From a checkpoint of a small mixture-of-experts model trained on Wikipedia: a sigmoid router.
Below are experts of layer 6 (counted from 0) of a mixture-of-experts language model. Rows are named router (the router's row for the expert), up (a neuron's input weights, with its number) and show model dimensions 384-447. Each number is 200 + 40 x the weight over its row's rms, rounded and kept within 0 to 999.
Before each expert's rows: a language model's description of what the expert responds to. This comes from a sample of Wikipedia text that the model never trained on.

# expert 61
Description: Sports scores and teams. Match scores, country codes and opponents in sports tables and results, such as 1–0, 4–2, 0–0, ARG, FRA, against.
router,191,161,249,165,237,144,216,262,247,170,180,212,283,258,151,189,269,201,153,156,167,154,214,161,196,218,142,223,191,214,244,189,181,217,170,160,276,270,160,205,246,130,183,170,105,294,137,151,180,173,254,175,192,299,178,234,220,176,185,197,183,212,190,211
up0,153,181,189,122,72,169,155,177,153,213,186,285,205,241,173,230,235,132,241,150,102,199,236,124,170,139,174,145,249,215,208,209,183,186,145,243,198,226,234,174,176,198,245,257,252,233,242,169,209,260,227,178,153,220,208,153,195,155,230,262,169,181,183,166
up1,234,201,154,200,231,189,151,217,230,213,209,193,241,234,103,196,283,172,242,199,140,136,226,167,196,218,183,195,192,165,196,190,263,199,193,241,277,195,198,197,110,199,171,230,243,231,274,164,188,166,190,178,206,216,218,204,174,168,141,216,291,209,170,211
up2,185,163,214,204,278,207,196,201,152,197,244,125,231,234,183,172,201,218,179,181,175,158,149,309,144,205,183,214,228,245,209,249,211,161,245,182,152,209,292,249,206,172,254,186,194,167,193,148,180,204,194,130,193,198,161,140,181,220,219,186,145,189,200,158
up3,168,135,211,149,126,272,220,206,197,204,192,263,210,168,223,216,232,213,217,207,201,203,165,249,193,183,207,229,220,232,208,223,215,148,224,193,202,299,227,201,209,212,204,164,202,269,150,211,261,209,211,211,175,216,218,229,253,230,196,177,182,180,165,231
up4,224,194,141,154,244,240,229,224,214,119,238,182,163,236,227,197,259,238,183,156,254,213,180,169,187,237,211,221,193,241,244,186,218,165,167,184,228,194,326,174,117,190,213,239,167,163,255,138,156,295,195,243,217,225,146,171,270,155,220,201,156,232,177,219
up5,182,192,229,133,213,214,225,243,181,286,175,226,205,181,169,173,167,150,199,198,204,129,167,267,167,244,164,175,160,161,236,239,218,182,246,122,144,223,136,149,187,140,173,128,161,162,235,190,219,226,183,183,179,242,179,251,210,184,157,201,187,167,215,215
up6,164,215,130,166,226,192,222,258,248,156,168,217,135,242,250,169,239,195,145,163,157,222,237,204,211,237,125,209,230,173,229,169,208,171,187,175,178,239,209,211,216,186,150,167,164,181,186,220,135,178,158,138,127,264,125,191,217,147,192,189,187,191,198,154
up7,136,133,233,180,174,174,250,246,179,224,191,198,241,177,184,242,163,147,132,121,214,239,211,217,228,165,201,190,251,261,152,135,216,247,192,174,231,173,193,259,186,175,167,251,235,202,246,189,196,205,171,206,209,256,225,188,176,260,225,223,190,152,101,273
up8,140,172,238,190,265,198,237,244,203,120,187,222,241,274,122,220,226,248,236,219,217,180,147,140,195,168,127,189,188,265,136,163,232,248,221,182,206,194,175,276,275,198,140,207,251,196,175,176,149,219,147,190,239,215,137,243,212,236,181,178,221,201,165,199
up9,217,279,142,239,181,222,231,191,176,188,210,328,159,226,216,148,235,220,223,148,210,194,221,235,212,205,232,181,149,129,187,192,177,148,114,224,176,180,190,204,176,190,169,190,191,177,232,204,221,152,162,151,229,149,276,210,276,162,267,156,239,201,139,247
up10,216,184,193,171,221,159,223,239,236,156,207,184,214,259,228,213,235,238,196,256,203,239,258,209,153,169,183,261,162,165,259,178,182,195,298,221,205,266,171,262,259,237,218,254,197,259,284,255,188,100,243,196,199,160,148,227,186,226,208,237,134,213,121,194
up11,243,117,134,137,193,218,181,247,275,209,179,246,230,265,170,196,210,248,229,244,169,216,204,161,185,135,235,160,230,172,221,160,185,149,249,187,203,171,120,240,207,134,148,168,195,178,160,192,222,280,228,254,235,155,213,139,128,131,200,187,233,207,252,197
up12,213,154,211,264,231,160,187,132,166,143,142,217,168,192,192,238,217,221,204,245,232,276,226,162,219,200,128,185,212,151,172,218,180,223,195,264,307,168,221,270,167,167,229,166,197,264,214,204,176,252,217,231,281,228,164,159,208,146,122,188,177,216,241,200
up13,246,207,190,149,178,260,203,214,262,252,169,155,184,179,166,182,196,199,194,171,172,213,204,198,210,285,250,193,221,157,194,200,208,276,138,196,191,153,206,152,267,167,133,210,205,235,212,214,219,199,225,146,170,186,126,246,181,187,267,122,181,172,176,177
up14,196,176,233,208,178,135,226,273,237,208,259,166,159,138,201,179,203,226,205,201,284,159,223,143,199,254,135,144,186,176,209,218,224,148,166,188,217,225,207,239,225,209,167,188,191,229,206,71,113,255,220,185,236,231,238,173,170,207,220,198,161,228,217,173
up15,273,170,179,223,245,190,173,230,188,159,176,190,211,188,148,219,215,215,205,214,204,194,209,223,146,240,182,174,217,205,276,133,192,209,259,151,222,216,178,248,256,226,204,191,164,235,175,255,284,219,238,179,184,271,197,249,101,231,217,249,238,196,199,202
up16,142,202,199,217,160,155,196,177,175,157,162,199,276,241,192,240,210,212,245,190,151,265,217,235,197,207,198,150,249,156,208,229,189,237,185,265,175,204,254,203,179,165,243,221,247,253,154,100,144,182,200,197,202,186,191,140,220,213,194,206,138,225,165,246
up17,186,181,183,188,164,143,218,152,229,231,198,178,247,119,277,217,239,254,150,181,208,160,159,210,197,247,321,224,195,191,155,190,170,148,202,169,254,198,197,178,211,170,128,131,215,258,217,213,191,215,226,204,173,190,165,195,173,223,219,169,160,273,250,209
up18,175,167,224,216,193,206,200,207,195,192,185,265,227,205,177,140,275,99,156,205,210,257,206,202,155,198,122,94,192,163,163,296,243,172,127,187,205,173,193,192,143,183,210,241,206,194,258,246,160,198,247,177,217,151,179,206,189,147,190,92,197,170,205,183
up19,235,243,186,148,246,162,230,240,188,184,163,202,183,221,145,199,253,185,203,98,181,255,156,223,315,160,164,170,206,198,202,221,212,141,236,221,142,157,201,161,212,182,205,215,253,205,237,229,232,258,172,248,211,188,199,247,216,238,240,163,242,253,234,195
up20,146,153,224,209,235,203,165,200,125,249,217,177,201,177,175,175,155,303,267,273,169,133,210,224,177,190,129,188,226,204,157,275,235,241,189,199,205,269,196,189,199,228,180,175,217,174,106,183,183,197,222,155,112,143,219,234,188,239,173,187,238,243,257,221
up21,185,252,212,224,196,206,251,231,238,193,262,259,284,245,253,156,195,183,175,208,146,182,181,172,203,165,180,248,223,158,248,248,163,178,193,122,188,289,185,165,335,149,185,185,185,241,194,177,146,135,122,221,211,199,264,238,187,221,205,206,136,196,169,222
up22,142,189,205,161,228,219,184,180,220,140,280,271,290,197,188,249,203,202,221,160,204,234,130,172,204,122,157,279,196,156,232,191,254,243,150,107,236,169,121,142,145,140,247,181,99,191,137,175,139,234,141,193,219,195,194,258,165,190,232,144,134,179,200,168
up23,230,100,286,194,188,232,112,190,253,169,159,168,200,173,204,183,239,194,238,137,195,183,205,200,134,225,242,230,187,205,181,145,247,210,132,163,185,197,109,221,153,191,234,188,225,213,135,174,129,182,282,205,232,177,181,201,292,196,249,169,178,256,196,219
up24,226,182,149,267,235,176,173,152,215,210,178,155,221,201,252,170,210,223,192,207,195,204,208,255,185,158,201,182,169,221,198,198,194,206,238,127,219,218,197,182,259,278,220,247,246,221,146,163,258,215,108,217,173,158,188,213,205,145,271,196,232,157,178,199
up25,203,214,214,235,245,161,195,213,214,139,212,197,228,224,165,157,129,258,159,174,202,193,180,154,183,250,142,144,269,149,157,222,197,219,161,142,295,158,237,262,256,204,181,174,262,236,199,166,184,205,235,194,189,216,180,206,172,165,149,240,153,205,96,165
up26,239,241,171,192,222,168,196,188,184,130,157,231,238,151,235,228,233,219,176,215,228,198,155,157,196,225,210,163,169,159,223,177,176,298,210,202,187,174,161,212,210,156,178,274,182,181,243,235,221,179,212,232,247,90,83,230,132,181,149,171,218,277,236,252
up27,163,196,207,198,200,306,219,200,227,208,183,168,146,159,145,169,199,241,242,204,171,161,148,251,193,223,176,201,278,228,166,278,204,113,287,127,200,211,227,201,205,142,190,216,193,183,231,157,266,198,121,199,91,283,189,296,179,266,263,181,215,231,234,136
up28,178,193,173,121,171,150,166,258,170,258,200,231,291,181,252,186,141,181,220,290,220,228,191,195,198,243,204,215,204,187,287,201,182,190,201,213,195,197,177,157,263,200,172,200,182,163,232,150,138,177,134,237,191,255,218,199,149,203,254,183,176,164,201,182
up29,279,232,259,179,248,227,231,239,179,242,174,159,191,169,223,141,178,198,155,239,169,172,166,181,216,207,170,257,141,212,214,210,188,193,222,99,154,218,211,242,177,145,211,200,185,250,258,179,265,130,294,193,185,194,174,185,178,197,152,193,219,151,215,240
up30,181,179,223,135,176,259,218,215,194,185,206,163,274,199,161,159,281,152,193,200,163,260,212,133,207,180,164,209,184,209,206,201,169,231,210,179,192,166,203,209,211,233,153,279,141,198,215,191,155,130,203,204,200,183,207,208,262,200,231,250,133,187,142,211
up31,234,232,189,210,285,176,200,208,199,229,198,209,193,158,152,188,220,202,251,272,187,174,238,203,220,219,139,210,258,241,182,108,198,143,266,167,195,263,157,211,218,163,193,156,139,153,187,274,246,224,193,200,185,209,205,153,202,255,170,165,188,187,149,185
up32,147,134,198,204,279,233,209,195,273,179,190,148,202,228,239,259,181,254,201,260,174,225,224,249,150,138,243,194,173,184,201,179,228,209,140,209,158,228,237,210,178,208,288,221,152,174,248,140,104,197,210,188,166,168,187,213,121,253,215,186,204,230,143,214
up33,199,191,135,163,173,179,177,191,179,234,211,260,208,212,205,198,280,197,178,217,184,185,196,158,169,228,179,167,183,213,158,154,221,144,268,198,243,217,174,239,193,202,194,215,132,219,112,169,189,202,152,200,111,230,201,195,198,216,261,137,194,246,183,237
up34,184,219,143,261,222,162,154,161,183,213,201,215,211,172,178,145,236,234,188,211,167,222,212,205,173,261,235,164,191,169,203,184,193,234,169,187,245,173,260,290,197,227,218,217,213,141,234,216,277,228,178,255,231,125,145,123,204,241,155,214,247,270,173,187
up35,274,252,208,241,248,218,219,145,174,184,277,169,216,271,136,199,233,160,273,219,236,166,145,289,168,226,205,177,248,220,231,166,231,183,160,182,275,182,194,195,241,190,206,176,232,185,195,244,224,163,240,151,163,202,203,269,220,192,193,303,179,254,167,193
up36,273,239,168,206,223,184,113,199,148,216,221,261,159,183,243,142,244,150,220,126,167,124,219,189,184,198,301,168,305,285,158,197,279,177,222,151,192,131,139,226,273,237,173,194,267,183,248,302,236,191,166,206,196,260,219,241,228,216,180,229,255,281,193,237
up37,268,248,203,221,168,189,231,114,214,205,227,231,176,150,121,215,215,196,213,197,181,235,177,197,175,179,175,166,264,183,152,144,247,219,200,175,180,167,236,255,207,126,257,224,175,143,229,142,238,268,224,205,191,217,198,251,197,254,210,175,235,231,162,120
up38,236,177,318,155,178,173,252,217,226,232,156,206,244,210,130,256,176,178,144,211,230,212,244,189,229,205,208,293,261,174,201,240,213,193,179,217,218,147,193,207,211,135,179,215,153,242,217,287,165,144,189,194,241,284,211,138,159,175,214,202,227,210,228,237
up39,185,180,193,207,192,202,214,195,161,276,177,167,188,177,145,232,223,202,176,165,225,94,214,260,214,246,192,222,179,264,185,175,207,144,212,122,188,179,235,203,116,140,155,207,172,268,170,249,173,197,222,171,268,134,221,227,221,308,178,139,232,162,196,171
up40,192,204,239,252,244,190,228,178,303,162,209,213,245,190,140,212,273,223,219,149,276,104,190,142,216,198,222,237,222,205,139,186,145,208,206,217,160,230,202,206,234,234,240,232,259,256,153,151,233,199,242,166,199,227,157,186,174,149,194,240,199,195,262,209
up41,161,131,206,244,175,184,198,212,211,149,203,157,248,197,197,200,201,165,129,185,217,187,149,287,201,204,223,160,264,243,164,225,233,275,157,154,261,247,115,230,171,205,158,173,166,196,109,160,223,216,249,165,228,185,231,206,187,176,173,171,180,216,161,193
up42,221,248,224,246,176,186,320,219,185,185,164,226,156,217,185,165,216,219,211,150,110,176,195,221,97,128,172,194,201,181,232,227,224,206,174,173,145,194,176,201,171,200,236,173,237,222,247,166,188,230,178,227,196,215,200,240,159,240,191,213,215,154,275,156
up43,186,219,176,185,203,223,172,240,206,228,191,225,225,224,171,237,132,164,192,126,257,163,154,230,189,210,159,185,203,140,284,300,164,179,179,242,224,265,165,203,154,245,153,150,156,192,190,173,128,206,182,233,220,202,249,198,262,181,220,228,154,233,121,139
up44,170,169,187,293,125,206,259,267,200,205,271,192,196,230,183,185,201,108,173,186,205,206,164,95,178,168,251,187,182,207,193,217,268,132,232,204,203,178,230,239,188,183,178,156,123,220,177,252,292,246,209,183,203,237,246,271,166,212,244,206,198,156,218,221
up45,299,147,173,163,202,61,226,227,273,254,181,162,248,239,251,156,224,265,199,143,244,196,193,202,153,245,250,160,205,214,200,281,234,260,190,171,145,159,216,187,239,175,197,255,218,211,154,258,136,228,240,287,231,164,196,231,235,193,210,157,173,232,256,268
up46,169,222,179,297,180,176,142,184,194,264,252,215,177,190,159,185,248,223,192,206,227,255,156,226,242,198,141,229,204,213,314,177,243,235,226,152,189,198,163,167,173,165,207,137,246,258,156,178,232,180,209,175,145,97,127,236,166,171,181,241,242,190,166,233
up47,235,205,173,199,147,146,144,192,189,226,194,183,215,226,169,140,277,198,161,175,121,218,263,211,166,161,194,249,190,172,149,105,201,205,165,265,199,272,164,167,162,168,188,155,189,218,236,236,163,244,128,216,151,193,192,224,269,166,225,170,188,295,235,183
up48,147,92,214,184,229,272,272,256,152,283,179,139,185,177,224,262,195,206,153,155,177,218,270,207,176,258,257,209,218,141,265,218,250,201,200,147,195,239,151,168,257,231,214,163,219,216,167,225,201,254,131,177,158,190,175,243,242,194,233,186,150,205,160,210
up49,245,244,201,119,218,200,288,171,238,220,242,230,187,272,198,233,136,207,218,234,191,187,169,152,263,205,171,242,211,94,214,194,239,241,165,227,236,190,214,260,258,209,278,205,240,190,211,224,218,148,199,162,219,187,237,269,187,190,277,167,196,214,182,217
up50,185,249,184,160,178,154,187,229,227,232,183,174,169,139,185,167,208,210,238,199,112,161,220,198,211,168,195,171,176,84,276,191,115,266,186,187,148,207,265,190,181,191,211,233,236,215,149,208,230,188,273,204,226,170,172,192,140,241,216,166,277,195,201,299
up51,140,198,223,176,289,219,173,201,213,219,148,188,153,220,173,258,174,169,119,118,277,222,203,189,166,149,174,231,239,167,197,244,95,209,168,269,193,238,198,290,211,139,175,137,136,235,242,251,187,189,230,185,215,228,173,187,227,219,144,211,187,210,278,135
up52,193,264,203,244,235,186,159,99,240,145,202,227,188,220,137,152,122,158,158,163,138,190,244,133,190,241,133,164,197,157,240,122,147,269,155,189,178,210,221,144,223,164,154,195,188,228,191,221,306,208,231,151,158,270,178,191,209,209,188,229,177,165,220,242
up53,246,124,138,219,141,224,194,161,201,179,184,184,226,204,129,166,168,244,171,192,238,173,223,202,239,218,231,199,226,120,107,158,241,165,154,204,207,234,128,227,84,239,191,228,265,254,226,242,210,238,151,133,197,187,229,227,226,205,203,234,157,171,233,210
up54,132,190,191,209,232,192,157,271,205,187,147,240,262,180,131,244,153,216,200,241,197,199,161,145,285,177,188,294,212,277,230,187,157,143,195,225,238,225,144,192,142,172,230,207,196,196,170,249,127,196,179,174,178,242,220,258,200,185,189,160,177,164,234,200
up55,118,240,157,230,266,217,199,129,227,209,231,215,245,194,247,148,235,222,228,204,166,170,138,230,212,257,130,228,213,235,194,202,205,223,193,215,162,183,211,178,192,178,134,192,177,274,234,191,234,198,130,165,230,194,211,218,215,180,222,215,259,220,207,167
up56,156,242,123,270,163,168,209,222,177,204,177,198,186,206,160,159,187,153,225,89,172,207,243,168,190,168,182,216,154,192,180,283,250,227,226,218,192,182,190,195,133,206,242,185,209,167,175,236,169,181,204,200,206,197,196,190,165,190,192,251,152,206,255,267
up57,181,307,153,168,222,144,201,223,189,214,186,205,149,198,202,192,206,236,255,181,185,185,210,263,161,286,200,153,109,170,213,223,259,227,180,164,186,193,200,205,112,188,285,148,238,205,214,221,228,236,216,191,205,241,164,232,219,185,230,166,261,211,256,156
up58,228,209,214,236,235,249,180,251,232,209,228,219,141,221,140,187,158,216,202,119,243,145,251,181,173,187,180,184,151,157,238,119,231,172,189,188,234,212,143,181,203,147,198,188,208,178,292,193,259,213,208,199,223,212,184,237,211,204,237,246,286,276,271,137
up59,122,160,222,185,237,156,178,184,142,223,167,145,179,165,161,166,177,132,236,170,253,252,221,239,222,266,224,231,205,175,285,195,194,196,152,198,217,230,150,204,226,179,214,185,265,187,187,258,125,172,192,144,239,211,212,167,142,281,175,186,228,206,217,153
up60,230,151,281,228,263,218,163,311,175,220,258,235,227,155,176,214,125,189,181,171,212,164,185,209,210,195,333,234,216,231,167,168,213,175,199,128,180,240,193,263,179,172,265,143,185,180,74,230,198,169,201,206,234,263,203,224,266,171,233,146,195,249,140,246
up61,237,187,209,158,187,207,157,190,206,225,239,215,233,249,297,187,175,219,100,219,254,170,226,206,202,190,204,126,160,207,240,227,162,190,231,139,211,239,110,189,251,168,176,139,162,137,237,153,141,119,196,175,221,228,160,139,173,189,172,161,224,185,216,216
up62,154,194,218,203,208,205,192,153,198,221,153,183,246,241,111,181,198,179,196,137,242,219,221,282,175,220,161,230,197,177,236,132,127,202,267,220,192,186,151,163,188,263,236,222,245,99,195,216,227,231,243,232,193,160,168,218,224,207,151,181,197,187,214,110
up63,250,266,205,195,220,244,181,291,163,130,188,98,242,157,144,209,218,225,190,228,140,249,182,198,167,204,219,227,234,169,240,102,217,175,245,287,195,214,292,123,163,171,204,261,222,151,223,232,160,173,161,147,239,148,160,198,122,159,246,147,264,184,214,188
up64,246,180,201,203,219,239,183,137,149,246,142,193,238,214,206,221,287,191,259,157,111,143,196,228,234,208,182,255,181,283,214,200,261,161,216,128,287,136,202,243,238,143,168,182,208,213,220,232,224,210,158,205,195,120,175,206,294,226,230,220,181,206,192,214
up65,185,201,168,220,126,183,183,231,188,217,187,212,195,169,198,205,244,218,189,135,190,185,194,246,221,175,162,218,280,166,207,195,243,204,182,171,206,186,185,239,218,248,234,134,215,187,180,259,137,204,219,167,160,234,174,154,178,194,211,162,219,246,194,251
up66,174,271,188,220,151,212,224,203,256,220,167,199,172,262,147,174,188,177,164,216,217,246,228,244,245,291,218,245,225,236,207,217,211,238,206,216,132,186,323,160,253,143,233,151,218,169,208,255,195,247,197,194,250,219,229,174,134,182,258,180,156,120,172,260
up67,202,196,210,166,214,158,189,163,157,254,207,229,233,207,189,204,186,172,154,197,164,222,169,211,165,150,185,211,324,231,187,151,193,195,252,176,255,195,115,166,167,106,214,150,205,288,172,171,167,214,234,201,167,202,206,229,144,166,248,201,198,226,152,231
up68,211,234,188,221,214,117,157,185,157,161,190,177,299,153,249,279,190,176,142,135,159,259,201,204,230,264,188,206,187,274,180,202,220,293,293,173,191,200,207,159,149,200,176,189,189,149,245,250,163,217,226,214,230,187,258,182,178,187,134,211,202,123,175,245
up69,200,206,243,256,210,270,201,209,160,179,181,281,242,233,178,286,185,144,247,184,302,237,171,156,170,222,238,214,279,147,208,220,245,216,238,264,228,200,180,187,205,218,161,125,274,177,200,201,272,225,198,221,174,185,301,197,178,183,249,215,231,225,156,111
up70,201,180,180,83,197,240,253,153,200,217,187,242,177,235,255,136,146,234,193,183,157,258,233,198,169,154,176,317,249,207,236,148,252,251,154,215,151,223,226,247,144,155,205,226,243,194,173,120,189,222,159,201,260,169,155,204,193,257,227,225,204,239,207,183
up71,258,98,215,180,166,195,228,237,279,274,184,263,94,221,179,200,237,183,228,236,231,140,198,167,230,222,149,181,135,215,182,194,137,156,157,183,128,197,250,149,223,179,199,144,162,200,146,244,189,199,213,205,202,201,197,190,147,197,224,206,235,190,151,219
up72,193,292,193,153,199,171,264,147,240,166,191,209,238,243,218,209,188,204,204,168,139,261,165,170,170,213,160,200,184,172,225,175,110,173,219,138,154,234,207,227,189,182,200,199,252,219,176,174,293,167,229,139,199,229,225,138,242,220,219,310,242,207,195,243
up73,217,147,250,217,247,150,213,192,235,151,177,176,227,220,123,172,163,202,226,164,204,215,208,188,192,207,205,230,204,182,268,85,189,190,205,193,161,228,130,198,188,171,297,200,256,231,244,245,134,188,281,191,187,188,235,133,210,164,242,183,120,165,263,229
up74,172,156,230,153,199,291,138,255,206,116,221,250,146,217,138,139,221,217,289,171,294,194,197,243,155,159,145,221,130,187,240,245,156,240,252,209,194,245,224,320,209,227,183,217,244,166,180,220,240,205,215,215,148,207,192,262,222,229,118,155,129,180,192,141
up75,203,125,168,238,204,197,141,279,171,126,209,196,212,181,163,100,172,211,217,286,213,239,168,244,184,249,137,255,239,243,215,206,171,184,121,154,144,174,164,150,208,211,197,193,152,232,211,212,246,195,251,236,176,147,235,168,166,193,135,126,230,167,206,234
up76,250,227,161,204,220,169,174,257,142,235,183,203,172,202,136,164,204,154,262,174,196,162,159,193,168,192,107,219,153,190,171,257,203,168,164,198,201,272,233,217,205,208,231,160,137,218,224,104,149,221,165,232,225,111,155,227,208,333,150,114,206,188,277,229
up77,225,168,272,179,121,229,212,170,211,238,242,203,192,273,258,242,182,226,252,145,310,163,235,205,203,191,117,196,154,193,193,120,202,184,184,121,225,158,195,288,125,162,239,206,288,207,157,183,129,229,225,219,197,201,246,148,203,189,210,171,227,223,229,156
up78,173,195,159,176,250,176,205,148,166,171,196,246,166,266,176,191,231,253,200,253,97,216,209,239,165,195,203,164,134,148,208,276,195,220,166,170,256,217,195,142,112,164,171,211,249,196,226,239,178,246,251,189,189,145,257,172,176,208,198,193,202,173,277,234
up79,109,143,186,200,189,173,317,188,223,195,279,100,220,210,213,213,221,243,188,220,103,118,195,150,137,188,222,151,171,207,221,157,250,231,234,225,217,252,183,164,236,146,151,301,208,161,203,150,156,222,240,228,272,258,139,189,221,233,183,210,247,246,194,270
up80,221,286,189,225,198,161,253,286,181,163,219,181,264,201,218,211,225,204,140,234,242,212,220,212,228,226,211,155,217,222,178,216,238,165,184,206,249,237,197,233,288,97,245,182,263,186,226,192,204,123,197,236,259,160,208,175,186,178,216,203,236,226,162,172
up81,238,247,270,163,187,211,193,225,177,228,173,260,224,172,248,184,154,153,227,183,202,230,192,249,216,211,182,244,214,217,196,187,199,159,217,125,208,134,227,235,298,228,151,189,156,171,189,191,242,204,220,160,242,170,194,170,208,138,232,203,253,261,215,180
up82,173,115,225,133,167,222,326,146,163,237,190,216,237,108,202,213,256,158,209,187,206,230,158,141,186,168,133,197,254,186,265,154,220,196,241,245,189,170,167,251,258,253,186,153,164,180,207,208,264,148,188,159,148,279,140,187,138,168,221,254,193,212,174,195
up83,200,129,176,163,225,217,120,189,149,164,187,190,223,222,189,180,186,234,219,207,300,81,186,237,157,138,209,257,233,187,199,190,132,143,131,290,241,154,322,248,191,188,231,155,225,241,172,191,242,194,243,224,205,229,192,256,175,172,280,213,226,185,209,164
up84,203,204,225,189,194,209,185,194,237,230,110,189,228,162,185,293,212,247,208,247,134,236,149,235,230,164,256,246,263,194,231,197,188,262,170,201,215,249,232,217,146,261,215,205,216,117,204,211,235,184,191,222,146,159,183,183,171,199,173,212,247,147,168,180
up85,144,206,237,200,178,186,215,281,260,198,244,214,289,194,231,304,205,254,188,148,146,182,196,156,173,181,196,181,180,162,224,230,142,180,129,88,229,172,179,273,167,235,252,223,159,181,121,178,190,155,219,261,269,182,187,190,169,255,204,168,160,172,227,143
up86,171,125,166,150,209,181,204,201,208,151,218,169,223,215,205,202,136,177,217,222,255,197,235,257,150,202,201,189,215,187,185,186,226,239,151,118,137,300,205,219,211,249,246,267,241,230,166,222,181,231,261,199,188,195,111,235,225,111,191,177,247,239,169,199
up87,168,206,225,204,175,165,172,250,195,200,226,234,246,224,240,164,169,225,233,145,162,212,137,166,217,173,121,154,232,238,220,246,174,216,220,166,219,221,133,220,219,230,176,130,169,236,236,176,196,176,249,225,194,220,196,204,154,216,260,226,155,225,180,171
up88,206,131,242,266,273,271,201,155,168,127,131,237,252,196,197,198,180,223,168,199,233,189,181,254,166,245,203,178,145,197,201,187,191,168,161,185,264,205,165,226,171,174,233,196,181,227,172,247,242,136,154,204,201,218,245,159,178,103,116,175,162,257,200,179
up89,172,185,243,151,170,190,238,140,183,261,158,161,272,182,210,216,203,173,150,215,263,162,207,142,159,141,178,148,245,263,261,136,193,231,135,218,191,277,205,204,220,178,250,209,173,191,189,190,117,216,203,127,120,191,112,227,251,237,239,220,146,152,198,233
up90,252,126,241,198,272,216,161,154,171,266,229,191,230,201,157,217,126,178,233,177,167,134,254,188,190,175,234,160,285,242,191,149,178,207,232,215,214,287,167,174,263,237,226,183,115,233,207,208,265,148,227,129,158,265,138,203,177,274,227,197,210,213,182,244
up91,280,217,180,226,171,229,257,204,162,186,180,220,165,195,258,171,200,199,181,257,177,167,146,206,196,187,146,191,123,222,265,165,224,140,233,188,215,190,174,226,234,196,212,206,243,176,182,198,163,216,228,210,145,198,275,125,225,189,147,253,151,265,237,173
up92,218,272,199,260,281,224,212,219,247,96,166,254,144,163,231,229,213,198,139,199,217,190,245,182,190,213,183,236,210,111,207,180,274,233,211,146,183,209,180,258,197,169,203,195,223,186,218,139,261,168,199,171,194,249,216,187,203,204,217,187,251,269,272,221
up93,210,167,212,133,163,250,213,128,194,250,208,233,227,223,300,196,167,189,238,143,150,247,214,179,252,210,123,159,182,192,210,273,196,242,172,211,213,239,172,132,219,200,138,208,250,173,161,186,212,242,163,182,216,216,176,225,181,150,239,234,214,281,159,248
up94,239,117,225,145,237,265,178,172,228,220,178,233,192,175,144,256,225,191,272,220,190,275,197,209,210,232,183,207,146,231,206,180,261,187,175,133,129,257,223,138,169,220,168,230,241,254,154,230,228,129,257,124,208,185,190,234,202,186,225,219,184,147,151,179
up95,178,220,167,207,181,201,173,217,234,191,183,164,212,231,210,241,264,219,187,201,221,149,138,175,203,221,122,197,204,196,159,180,247,211,161,251,258,328,238,228,170,224,217,242,146,229,224,189,184,202,202,157,175,217,168,159,220,236,171,224,250,150,250,198
up96,160,207,227,137,214,252,240,225,229,254,189,238,189,274,186,223,192,208,250,263,205,257,196,235,235,216,200,166,230,219,153,213,219,219,206,188,251,205,177,239,229,186,254,213,157,150,205,135,178,232,198,184,137,114,221,269,198,245,242,186,207,266,204,208
up97,205,135,203,267,161,188,221,179,111,194,212,227,218,150,248,237,207,201,193,238,245,200,283,197,192,166,165,186,225,166,217,195,225,210,233,245,283,259,220,101,299,229,161,143,184,220,251,209,146,85,191,272,161,183,242,233,206,204,246,191,245,147,218,120
up98,226,133,240,153,185,177,283,202,188,196,223,241,236,214,231,305,183,171,210,215,92,229,161,182,210,218,103,134,216,184,175,159,239,225,225,291,220,161,215,253,228,152,234,230,161,255,192,231,190,212,223,244,210,172,208,196,185,175,173,217,160,131,223,310
up99,106,260,232,116,195,228,200,198,254,229,211,232,240,222,222,192,195,172,155,211,169,177,170,170,176,279,217,213,185,250,214,172,264,205,202,221,256,160,154,305,215,220,120,244,190,178,224,225,198,159,218,226,187,216,235,162,178,111,217,203,229,236,237,224
up100,149,114,197,165,213,178,240,211,241,201,128,231,240,234,276,224,202,236,135,195,176,185,208,197,189,197,213,176,229,159,224,210,238,209,165,218,237,234,259,225,191,170,283,226,215,274,173,161,220,246,193,127,216,268,210,232,201,206,245,189,173,173,198,141
up101,264,239,151,125,189,192,248,194,225,294,186,219,235,136,208,151,217,201,200,110,183,174,238,180,252,109,249,189,174,217,206,172,178,167,186,189,210,160,167,192,173,193,205,259,171,217,152,173,162,165,213,143,211,124,132,197,157,200,206,142,181,287,221,231
up102,220,230,113,131,205,263,185,220,252,168,307,154,294,179,140,182,162,172,162,242,186,183,292,230,133,181,270,268,154,182,179,271,181,212,258,151,186,147,141,147,163,175,253,220,204,165,194,267,123,232,212,238,228,249,240,207,267,204,167,208,128,114,177,183
up103,134,148,287,124,257,150,203,195,208,176,267,211,122,217,207,219,267,186,121,157,237,140,204,117,202,171,170,217,192,150,194,242,157,223,158,180,197,215,160,143,222,176,160,127,144,222,209,195,191,199,176,186,201,245,154,148,126,250,234,204,127,162,226,121
up104,196,136,226,225,261,212,176,180,219,202,224,183,177,216,157,205,139,168,240,145,182,122,193,293,221,186,192,252,163,184,228,183,205,191,233,192,258,168,233,301,201,163,190,190,157,223,223,163,169,218,211,200,121,205,212,172,201,193,196,186,204,161,145,242
up105,248,156,105,239,214,177,195,232,191,172,174,138,241,224,186,221,200,160,138,233,206,113,174,166,232,175,256,123,205,88,217,185,219,236,241,211,155,214,179,189,251,293,176,149,219,236,167,252,180,148,210,219,176,245,259,220,245,145,199,129,186,147,223,172
up106,222,150,158,172,204,161,239,202,202,189,254,243,167,241,200,113,203,203,131,194,186,197,201,238,250,168,207,212,238,204,165,140,204,231,191,285,113,187,235,209,250,184,258,286,172,177,173,147,244,155,225,138,184,212,202,206,186,162,222,200,204,177,182,219
up107,231,127,200,240,239,135,204,197,194,221,197,199,226,173,162,141,237,127,178,166,187,245,215,139,191,214,177,245,193,193,197,223,201,154,143,253,181,192,217,154,201,153,156,207,191,175,237,316,213,170,247,210,231,240,268,150,253,245,189,260,197,232,232,166